From a checkpoint of a small mixture-of-experts model trained on Wikipedia: width 192, 45.3M parameters.
Below are experts of layer 7 (counted from 0) of a mixture-of-experts language model. Rows are named router (the router's row for the expert) and show model dimensions 0-191. Each number is 128 + 24 x the weight over its row's rms, rounded and kept within 0 to 255. Numbers have three digits each.
After each expert's rows: "gets" lists some tokens that make up at least twice as much of what it gets as of all text; "raises" lists some tokens whose logits its average output raises strongly, later layers aside. This comes from a sample of Wikipedia text that the model never trained on. Tokens count by the router's weight.

# expert 3
router:120144070158143130110160128103114151157133158121087124098127131091176129133164133142129137126081092143152144125089140140128136123139100114141176066144099105114136158117136112146106170113128139137114135127118133125115104138120135084149113174100150127119152123063127132119122141162169121111138114110101105151144129105148151124086131115107094137099142175148129141146119115151085098180107113166136128097139127116129119104108125135147125146138158131156145118107158172121143139161125168141166163136093100159102128075094136138089077142164154128148123098124131134092171112131177131164
gets: "201", "200", "202", "199", "198", "197"
raises: "4", "2", "atic", "3", "6", "0"

# expert 25
router:128142073127126104149149146145136120115098177129115154102102127161112123144137122127171137139116110175130163167120142141128136162130071108166136100143119089109127124109121112146115134153150190152183128119161158125117123124116110139141149156120123122100118129122157106104148132126144120140173100131133154165144115072147170160089134097081107147133125153159130124124126142157104156187123109127138135084125104119111126089126123162132113159128159115151147133113130143124136088171123155105144090169099137154104134086118143121124099135213121146129144091096132112083133127128172136129
gets: " and", " by", " or", ",", " &", " to"
raises: " the", " a", " its", " other", " their", " his"

# expert 38
router:113130110167159077139124155093115136129120151121113104134080115107118127128169153150155144191077096165143124114133137125106095162114109070121140107126102094089123155086155126108160169142126140134136110144134164100142148138144140128114135148136122149096143109118147096109129150139135146130122116133138127146155133124141126148090164098128096111083123145156084154121098144144125092149144144137148142100135114128113105099100112156182144134120125086165146131129169112115113081150090143158147144111117143161112120114095166138067113107134124144180144110141138089110146135163177171157
gets: " part", " ", "0", " of", " —", " ex"
raises: " of", " years", "iction"

# expert 42
router:144144095144118118095128109092109151140095126101153125133103140099156128167154145155152148148094124154138163094127141112117130135095132117157145101152127078142125159112164113156138145123136141147140117114128097122141112132106128141127146122136142129092155126078148137109109101135138127134132093113134153149141167095137189131097115108065114166120156185125143129160106167139138116183149158167129075100158143153126112077066123174123103147129139099142124132088162157155150110144155161149129169121117115154090134119122160126134137112160116163154146117118104082118124118115164124169
gets: "–", "==", "===", "-", "/", "===="
raises: "Career", "Awards", "W", "Personal", "See", "Honours"

# expert 48
router:131102110110084125131143139107135173185111130125110148115156182117119104149147158144152120146104133163174115110110153123149084118122111117135145110154087141080143137114139123126112140132111146153110135109154095113089105152122099112147127121119192140078117108116125144152127146133098160113176122149114117123176115111179143141111130127095109131122111196138138157136130164149107141135146129146114122102127116105167109101115143153137127156140157139116127164103166123124141125121162184131130151150098118161159115091105174129123111092140132136120132108125121090110126117156179163210
gets: " his", "'s", " its", " their", " her", " American"
raises: " first", " own", " ", " original", " final"

# expert 8
router:146116047136155121168140140137112129190151118056116137113105131135176119147147118127113132139088163102146121137097134097139145152122132121129139097168125107135114135099131109152109129141128176140136146149122151102123112116094141123128106107094183159098155085127176128128152128130168104117141113126141130150159113134150131151137131098085101175107085129154099134147091149163104103120133156143130120112140150136118132118082110197119086105149143106131128180114152130134151126114109166162149139140110155153130140114098152152096107134154138142103134088114149116121158112150174134145
gets: ",", " that", " which", " who", " it", " It"
raises: " the", " they", " he", " it", " there", " only"

# expert 49
router:112138089153148136126134135077119133111103123133125096115107145109105130168136139148138145147126098121147148183103149107110144158141081134126158110132077122115121116135149146151116171112100139187190094134124141108127120152097099115112154155116143144066160102125125125154149162193101145149140118116126135147148118119124141133153137131095106132120132138130133141119088120128109087162137152139140161088131165165143133082129099178156095137155151110144124159090143142163172097136126159136163139092092096150075137120101125168113095120133130141159126112108106113106125093151135106162
gets: "-", "|", "=", " -", " •", "See"
raises: " ", " First", " In", " The", " Other", " Total"

# expert 22
router:114103104140139081131136118112060169179126146094099112107090164106137129120168144133108150158102099150149142156106135129116103117143115119116147089149099112108137122119139119143104136098137149136138096115159155075105120186107099113153127145106163172119132106092141131143102139142152114119161092163128121156144160114125142162118152144101094143110107129142121166146110173162170099149122123150157137114144141151130161103117119121165101115135153119122154141107165153113129127112156180131157162134128170152105140129108140115083094101152156150182134122078139119128158105144116157154
gets: "0", "1", "2", "9", "5", "3"
raises: ".", " |", "-", " (", ",", " |\n"

# expert 9
router:135110102158168104120131133133107150147107130133103146121115165093146133146144128155142111112085109165138150127118158118119128156110108098117169081128104142117144136076160128199129157123091146138157136123144101096137111161128115145116121121112108131082156130123152117105095139122109143142159129144136146153147168121154115152140100102076074119128120175124149125122129122192157120126127150120151117109144102153134094079111117162109160115119126103154144159103123151141139111147092133141156144147111164156104124134090133136133101070184117135130124087095108108076133090104178121164
gets: ".", ").", ".\n\n", "-", ".\n", ":"
raises: " In", " The", " It", " He", " They", " There"

# expert 45
router:096091122150135113175150114143121155142074156104134125091101179118164111180130182167122147147113101136140148127107121141138152141140128112150135128132084107139134119108138117132130146123149166136120142116134154110106107145110118089112146156086122152100117070092127133138137145150164139123125114124162146139141124091165146145100110111119113169139121164124128126133092140160143104165152119133126148136111138106135156096109147179170149133178161090176135146070125138136120130133118124161149102127115106153090149108099162147104119118139156152126112121127119059127144083170167150165
gets: " |", ";", " /", "″N", "born", " Synonyms"
raises: " ", " —", "."

# expert 50
router:120143111151110115131173138097073155186159117152094133118106151079139133180159146141162172128135130155149107156117147143142129125143119113127136109146111076096131161102134113160072121124136160126119124131136135075116096134111141098131163143115130128098115112105168121162126163100138096129140077127118145145199133139142145140091116096101123138114155181136132153127105169150102091115137120130134113116105108148152123103115110128139107143128125085143138147128150144098169112119149146120112170130108147117122077080079146138108122114146124127142097089100125102113137073143152145149
gets: "\n", " |\n", ")\n", "\n\n", ".\n", "===\n\n"
raises: "|", "-", "===", "Source", "==", "In"

# expert 58
router:156138121135157114150128138149132161143105116127098156123108182118125142161145160132167119135099108121140120142106125096125111191123097089131158140133067102078122125124138117115141166117143141137151088144155135103112085162153101156140156136110145138099172094108130117142133122123149122132133094145103110144158112142169144203145141115081094131109134157150160119131119164136155136175161142134161125096123130128138167072089093105109115115131130091134133133121164182093153130124152151123152146144123140120126142094088130168133135120142161156154155084081134110116138111147132109155
gets: "0", "6", "1", "4", "5", "3"
raises: ",", ".", ";", " and", " |", "-"

# expert 46
router:121106128159143085111127156117116141166106114100112134150149138093136152187140115160139134117077106134182132125086172126122129131136118075154135145156112120164151131089143157166116150150114156150175134173169135090118095132146123112160165147106132134085106115114174125124098146153113090126153132105132126141126103100154133162115152088107103145126118144144137151137113113193111126157122152122112133132099103123121154114091108151190149140110146140152124153094114128118167132127115124135171148136111113136101140102115159148143087105145154136164146094095115097107155105155147163153
gets: " |", "|", ";", "====", " 🔨", "por"
raises: " ", " —", " Total", " D", " G", "|"

# expert 17
router:129139104155121117141112127098116166130137155099075122146086118087127160161177127119171118144118087126144122113085127130127107151141133115122129069152097092132122111095150096170105119121123158148148140130158150094095117161165108140166140147117129107105150083112138132145110123126118127122163111127109136136171098113125131161131135123107112134100137142171117172135121141134091127141150155152134132109153150134110132090104132143167102119123167139155153142141156153116162120133165173140160111118125116180092146108086140157091091108132174153156146096059109116099165115109142137168
gets: "1", "2", "3", "4", "6", "5"
raises: ".", ",", "th", "-", "st", ":"

# expert 21
router:117150093136136117139146115106121131115092177114149175118126126116149145123144138143133104125098125160137146154115108127088146133126096071121152125150101123106138112102150121176107122122103140157113093141188144094096129143155100115143131129095165122079112118105152094145130130159169129122111119121105127158164126112156149164084150115064114150128125152154139131095132130134161106165114137167137092124153155159135115109118112152116113114127143124152162133095110109113144116131129128168147128147076134128115107103099127142113126108205128175109135091114080121137193109155172164141
gets: ",", "),", "\",", ".,", " ,", ",\""
raises: " and", " but", " including", " with", " which", " as"

# expert 5
router:117084063148112120104136122135097127120115163120116136098128168113126136147158136143159151183095066147114164120102126107094088132141085070167139133130119093124145141099137121139082168114104138164151125129165130092143104147135130122140154146103141158120151128109137148159140121140146130137140110100106108137140125106144147166097136086106080152107141173133067170136136111144114137157124150141148121113131143098141114102105104133158115146124147087169145114110167122152133121137117143128112149156100120136128108062086158117135127106140148192136120120110134111098156109133162122154
gets: " ", " South", " North", " West", " East", " New"
raises: " ", " American", "g"

# expert 35
router:152143093151159104113148116100097161136112135087088145127094165104133125125174150160124128143123082158149138142131144141117088150149126118128142076147109077096137126114155168160124146122152127160146097147126132108124091140161118125100122139111202106122135118127127114112147134122122145126146090151154152151125113134134160144128137111097107151124137193140130147120120152158145091146146125173154128102143109117163144136131148185125134158121143090150175152136134125148143124108097147137135151136101127145132132103081154154113133125153153148126141112068099107076160099138184131188
gets: ".\n\n", ".", " |\n\n", "\n\n", ").\n\n", ")\n\n"
raises: "==", "===", "The", "In", "-", "===="

# expert 14
router:178143114156127110152133139112103134177131137152060150106092101128150141127153146153159149157138114154164142163109107074078126167095119109130129121145091089101154170106123104137116149099135176140126129107152129121117102160159098104119125146092139142101109103127136156140092150132144102138144116120105121149129102099147116149094137107099102160129138141121134151081138152165117063165122142170142135103175150151147159121138153121139133136121130113143143167075135144139116118153151130145157155119117144123095092126093160160113109123177138145125129118144093110133157123136145153177
gets: ")", "\"", "}", "]", "'", " also"
raises: " |\n", " of", " |\n\n", " |", " and", " =\n\n"

# expert 27
router:115135140159126110137118125127104140102115160097096146120142120097090144159159139173156170150134144174148139119091153122134121138126136122124141095153099096143154093092154138132145144160112153142107136180142131083111127134080146130139115108083137141104167106082096081096123138122126178129118099126139146152167128134122093188124128139081103141146146132108117122123102160170119101165106149141126087126145097125105123127128140150135110154153160117138122142113155150117164108153121141143175133120113146147142157088098142142099120126178175163130128104139092103074107095169150146145
gets: " ", "v", "j", "ov", "av", "iv"
raises: "ent", "iss", "ence", "in", "ins", "as"

# expert 18
router:101114108144141125140128143125109158139117146119136158109103126131118098159152129137079127128135086116118141136089119159101171144136097091119164116175086099098169150120162132146125167097145168114158131068118156112113114117096131102119108151119129111092139101091146073134118163155125139107168108099125118144171144144167145173122150114108114120081131133165088182115117122125089098123124151123131085070120116147111110135146098150142143152144150125151142135105114164127155107133168119141164165126092143117094132140115127130125089084141128169153149110099118103132168112141150138149
gets: " was", " is", " as", " were", " are", " be"
raises: " a", " the", " an", " in", " part", " one"

# expert 31
router:098135089210167117156136120101086130120111145123076122099101157116138142151164120099135123159120112146150108164101151104103111132117114132136127105141102084115127158124143088120136143138158150135119086092127119102105119131129125085094100123120167130131112124102142111135124135159140139141163133115141110159151097108180163153154116105063116134090130131157121131126107143175152128115149110151134114110148141138135147075120151144173118116133145144129154180108124174155156092146121156117142146130061128145143112112094157153148125133130144142111146108102076102129164130126136173155
gets: "s", "ers", " him", " it", " them", " also"
raises: ",", ".", " of", " in", ".\n\n", "\n"

# expert 24
router:110133106145156124117169138119133157111116117065141158152109143128102146167150121130139123154129106131167173109076167143149126120107111108162154117123108112106144167084145119190122102104144182166135143104151097118129122126109110111143162127108176158093135117096168115152114131115134114137154078144131124139185152122116116173141144148104096143138101151142134178142127127132122128149118103137139145116115119160143141107105134126154105158149146119159128137093131149126113127144134121115134149132093146122100085087130168146084106088154143122134104078127134094095173099164158095166
gets: " with", " for", " by", " of", " to", " on"
raises: " the", " a", " his", " an", " its", " their"

# expert 4
router:156121100155141091154123159065100170192123139118117152115112141080119122161166141112121106135123108145136165142111100083097136120115147133121147107143096123152152124102155130163104118126146124145111115112151106116092126166146112104143110115108139109100137135115140132124129155130164089135181125110097137147170134127108112180103087107111109122103148113116125138145078157170103141169120121142154116064160138122133136124117125149131130130159135129164151143105123177122129128115097175172123125128071126159118127111113181141111112090152157145141128122127093093106123075142162130153
gets: " (", " \"", " he", " He", " =\n\n", " she"
raises: "C", "Part", "T", " also", " then", "with"

# expert 61
router:141103088119166110140117141127110157168083145117108139126136150098097127142128138154141152144074120168134170132102162104125134133117147101110162083151089124138137110090162144108140113104153149149165123094137138119107125132123133136142144172090155121084135118122149144111115151108138120113115101159118102139167097117162169149136156094062077140114120139176131138116107138145135140155157135135156103120158157144105160131138128181154132154150158107155139113080138134121140109152135166144154157109109096125114132115117146165108075107119147167124142087102132125110157098187162139130
gets: " the", " The", "The", "the", "—the"
raises: " same", " first", " latter", " next", " last", " following"

# expert 39
router:149125088163114112154131136135112152152118145125139104097100135145159141143165149161155144121099081164121132122120127126139157156137125123137187117164126129132142166137150102149111166139138139170138120129139139097094077179148099120114131136121154124096072101084121124147123108154162123110134104138121149163170106118156125140129112125117111120112126142107105182130114163141144079111166143200157093129152123127098152107108116149134107162125140110136151111102156120132145111138125163117151175119107099204100115097118165117102117098150104126128119102141116082115157147125113150174
gets: "R", "D", "S", "C", "B", "L"
raises: "/L", ".", ";", "oss", " (", "ust"

# expert 41
router:108082106151136147158132114092053132150123144096129139110070121093160136132171133130142177129111112124172159122132136146082096150147117076146167129140070099078123156120152106127131141095102153145169113123153127139136126167134125101150113161131147158098141116127176123131107151141134154089153063146126116158135168109145111137129140105112131139119122146137115148136101158130110111157165164145129129104110109105167134096098138144102136146145124115176116118123140128129144127112100138129180120147103095137095102120121159125098092142136125160150123122142091117116149118140140192144
gets: "%", "000", " m", " km", "°", " well"
raises: " the", " of", " in", " |", " to", "."

# expert 20
router:141121107154149114118129147106104112137116138156135140102142150077125150133156128120131141162115142154120174135105158117111110150118089109157136088161136127085133125118168115150145187147144150155151119095128158123116109147095115137117126123130160135098128091127127139122117162157149142118142082156131118139175151130158123155115118103081114185129136143113096160114111144156158087175118102149130114094155108139129090106115156167131134118104145111121158125082136153113128041105102138130159128122109124116091122129098154117094051101138155167118100114110122101120134114164131143170
gets: ".", " ", " —", " +", " −", " ."
raises: "5", "3", "2", "4", "6", "1"

# expert 26
router:138087120142136109143106118129104120152101163112038128135082125107101127130158135115144109138116108137111147154112146120117124185127127107125152082145096125099091115111161073148063138135129161171116147133163092106111129111107107122118138159101152144105133098128179152149150161142131119099170096115127136168154109109115139149105151111121069168080142140129140157145111125125109129148158153170142135108127144146151142112097116119156128149132132085149120178088158143100138118132133157141129144128121115134099125124106133177100115094130149124116118108070127123117163122150136142167
gets: " two", " first", " one", " all", " other", " three"
raises: " of", " major", " to", ",", " more", " other"

# expert 33
router:151101120188152107156158159129114132124160155116137134137130177106154128162155128105137108146145106150123139137098110104118148126117125117150140110161144102117142153140120134125134133095163177135145103116141123082091113136089127143144153148068181102099134083075129112134129110133100122149111110111143158144160109131138141136075179081102091114130106141144146114148114152156085120144131126141142135099156153168108137092097105129148126146105177122133169169137119134120131086113113125161134137112118106150074117136087143148125104098161139143150117123105102119088153092165129173156
gets: "o", "i", "a", "u", "an", "ra"
raises: "ological", "-", "ins", "ents", "-s", "ce"

# expert 59
router:093123105143124150127147143108129155137088137116132161130129142131114131188138151151122153133120075148124141126085187153113073138121151141151143128112119123118103153093142119159092096134120156186116117098163165114125127132093111121122157146116155150082135093124135130110094134124131130123146098148116156145167108147106142170120131093088121134088156145159118143119124139125150109170115111160128139120117112140116124120104131173160100128151158078160149110083142122103121097170115128146151136130123107131136104124103143144109104113142181145133126050089128121138171088128165123184
gets: " of", " at", " from", " for", " in", " on"
raises: " the", " a", " his", " their", " ", " this"

# expert 62
router:138125116128155119143138163129102144148154164132121139144119129116188152176134112171139125148117136149118158144085148121135107150142110113110190123159132094144140126114127087115097132107157154172126125133140155118122100157101127110091164155090145112102143110066150119132099111122088144101130100114112156167166143129127166154120158128135140127123129160134137160152103097151120140131101144146132171114150126136097119093126143135173133118110155123137164155090148149088157074138138147169158146109103131150081135134082176149122138130168128131112133136098127121125167076138171171144
gets: "in", "er", "il", "el", "ic", "on"
raises: "ated", "ant", "ient", ".", "as", "ations"

# expert 7
router:126108116131153123119131158113108147144122163126131127133142113079150158137152130163154139151139145164109181116089150116129119157111112113152144114107122108073138136106131146141123168120118185152159074133166084111129124117132118134132147166097143117087135110127127125133080150145104124165174082125134143139160129142124121160130137115115094177101143150152144118097127127181155137142162151100145143074087143146140117088124162138166135140133147120145151147142147137144144137134174122159139147167109118136104130095125132155114048131113164150143164095090145095121171119148152149148
gets: "ed", "ing", "al", "ent", "ate", "ant"
raises: " and", ",", "/", " ", "ing"

# expert 53
router:121111113157135128154114094121113136112131128137122135134152155115151090164182144122111092147134117136126142160122157087108110144143108113118127066135141068117139148117146144147119113115090159166127094103113160122111135152096109119160154166131167110090098112127145117115112162145124160173134102131087117161186134081158137119109171112132123108147126122143098136134109159152112094170104137133158144088120142111127144130145114165159117160135132097128141120094161133117155125115094129149128133102091148140100160071116109173096103106155117122146102054107110122105140105171137128151
gets: "==\n", "\n\n", " ==\n", " John", "==\n\n", "===\n"
raises: "===", "The", "-", " the", "In", "There"

# expert 23
router:151115076147148084127139145110062159130108172137103099117093143096087108161149151119133136145128070122129160136121141110127121152131127107157161083135098115124110133099151123170143163142162154146128123095094161093103101148135111146134159131078168103110083097099152118103118128140150110121134114146125095142149145115161162135155111127111084154138129155138094147120084148140116134119125151151177100127128103105144126135125138148151127135134142147143151118119125115148158127115097166153165161116108142161142105110100133167126120086151127152165099074098085104109135111122116165160
gets: " B", " P", " D", " K", " S", " G"
raises: "ush", "umb", "agan", "ubl", "amb", "."

# expert 16
router:128115125142111112102125130110096134117104141084113164097117130096127114152157144157184135157143119149118132145079118109129096143154153118151136111122109112144140130098162147143134136095114126144143100090120172105092090144111122124143098137135130153090111126113170108109128142110160117134126098125122116152175105123127144133127167110112114150130154138131093138105106124136143073163134096097152118081174074152124146082090136144154144118103163088153142173138170152192131112156137149151167144112105164148126130129096135148131103105171134134122120091109096117071177145151138152139
gets: ":", " by", " Location", "):", " Born", " information"
raises: " ", " and", " the", "-", " (", ","

# expert 36
router:112126080179114117157140142145144147137114157108101131096097125098115113137181130121116137144085118163138154122106170121117124199111099119158109146143108117117134127115139133127143153127132143124129138130140165119105146133126121073114142145119138141126165093139118107141131172137111126135110115128101126134144141092140127179081106094105121144105109157163149169118095132199172087155153138131126128099112173128102122125089161158143160162123145110130155141124177153146189132147155152171129161113111127156134098113104127141110146082157119149152130103117134099133186134142131168147
gets: " May", " November", " October", " June", " September", " March"
raises: " of", "ward", "ight", "/", "ender"

# expert 19
router:156139123173146120160147164132099137120096116089119137105084123099113124173150124175166131136126084148116109131096169123104124160119104114120131107153096131133126142127150113142132148131136127150147138110122134084110091148108127117078116164079166117068157117112186121121149148129133101112155108158145104176155097089123129197128110141077131152113151155123121169113117137142161141165182126139155104142159112132140098135092110132125141139132148129152138117107120151110179130148087133164152136148100113163145102131100157132107104155161154152161127123095116128130138118129120147167
gets: "m", "c", "b", "k", "l", "p"
raises: "id", "re", "it", "ur", "at", "ro"

# expert 52
router:144142118148166113132129134069123121129140116088149128099135141120137130150142151137157145114123096125121134122109161135111127142146155084143141118140110088128116186091163080128151116079135149176138137136152127104088117174141157097125135148129144126088153077105151140152106174127123108129145096136146119158138123100138120169130074083100112139109135142156149118127121121145125094164118124117158114116144161133096134113124124139131132150122145101169200133102151138093150064119144152131125126143121154143080086114100168118093113075143155154146140123085134119154137118141130152181
gets: " in", " on", " at", " In", "In", " during"
raises: " the", " a", " ", " their", " his", " an"

# expert 13
router:128093091162122105142109157129093140099142123116117109085105120114165120163148142134134160153126097160154136131119104101126135182151110087154122124107101105136141147087136140159130164154094171153116146162182108110132050128120135122145137141135155169083134111124145139125114104117114153114144126134142155130157156118146154154140086097069104124131138165154152185164125128144128134166128102131174130133114123136097143137126147138162136129172151144150142132071136153135132122146130151134147115114106135131092092104110121145120115116144168158158118086128117101087179134155131127174
gets: " to", " from", " would", " had", " can", " not"
raises: " the", " be", " a", " to", " not", " make"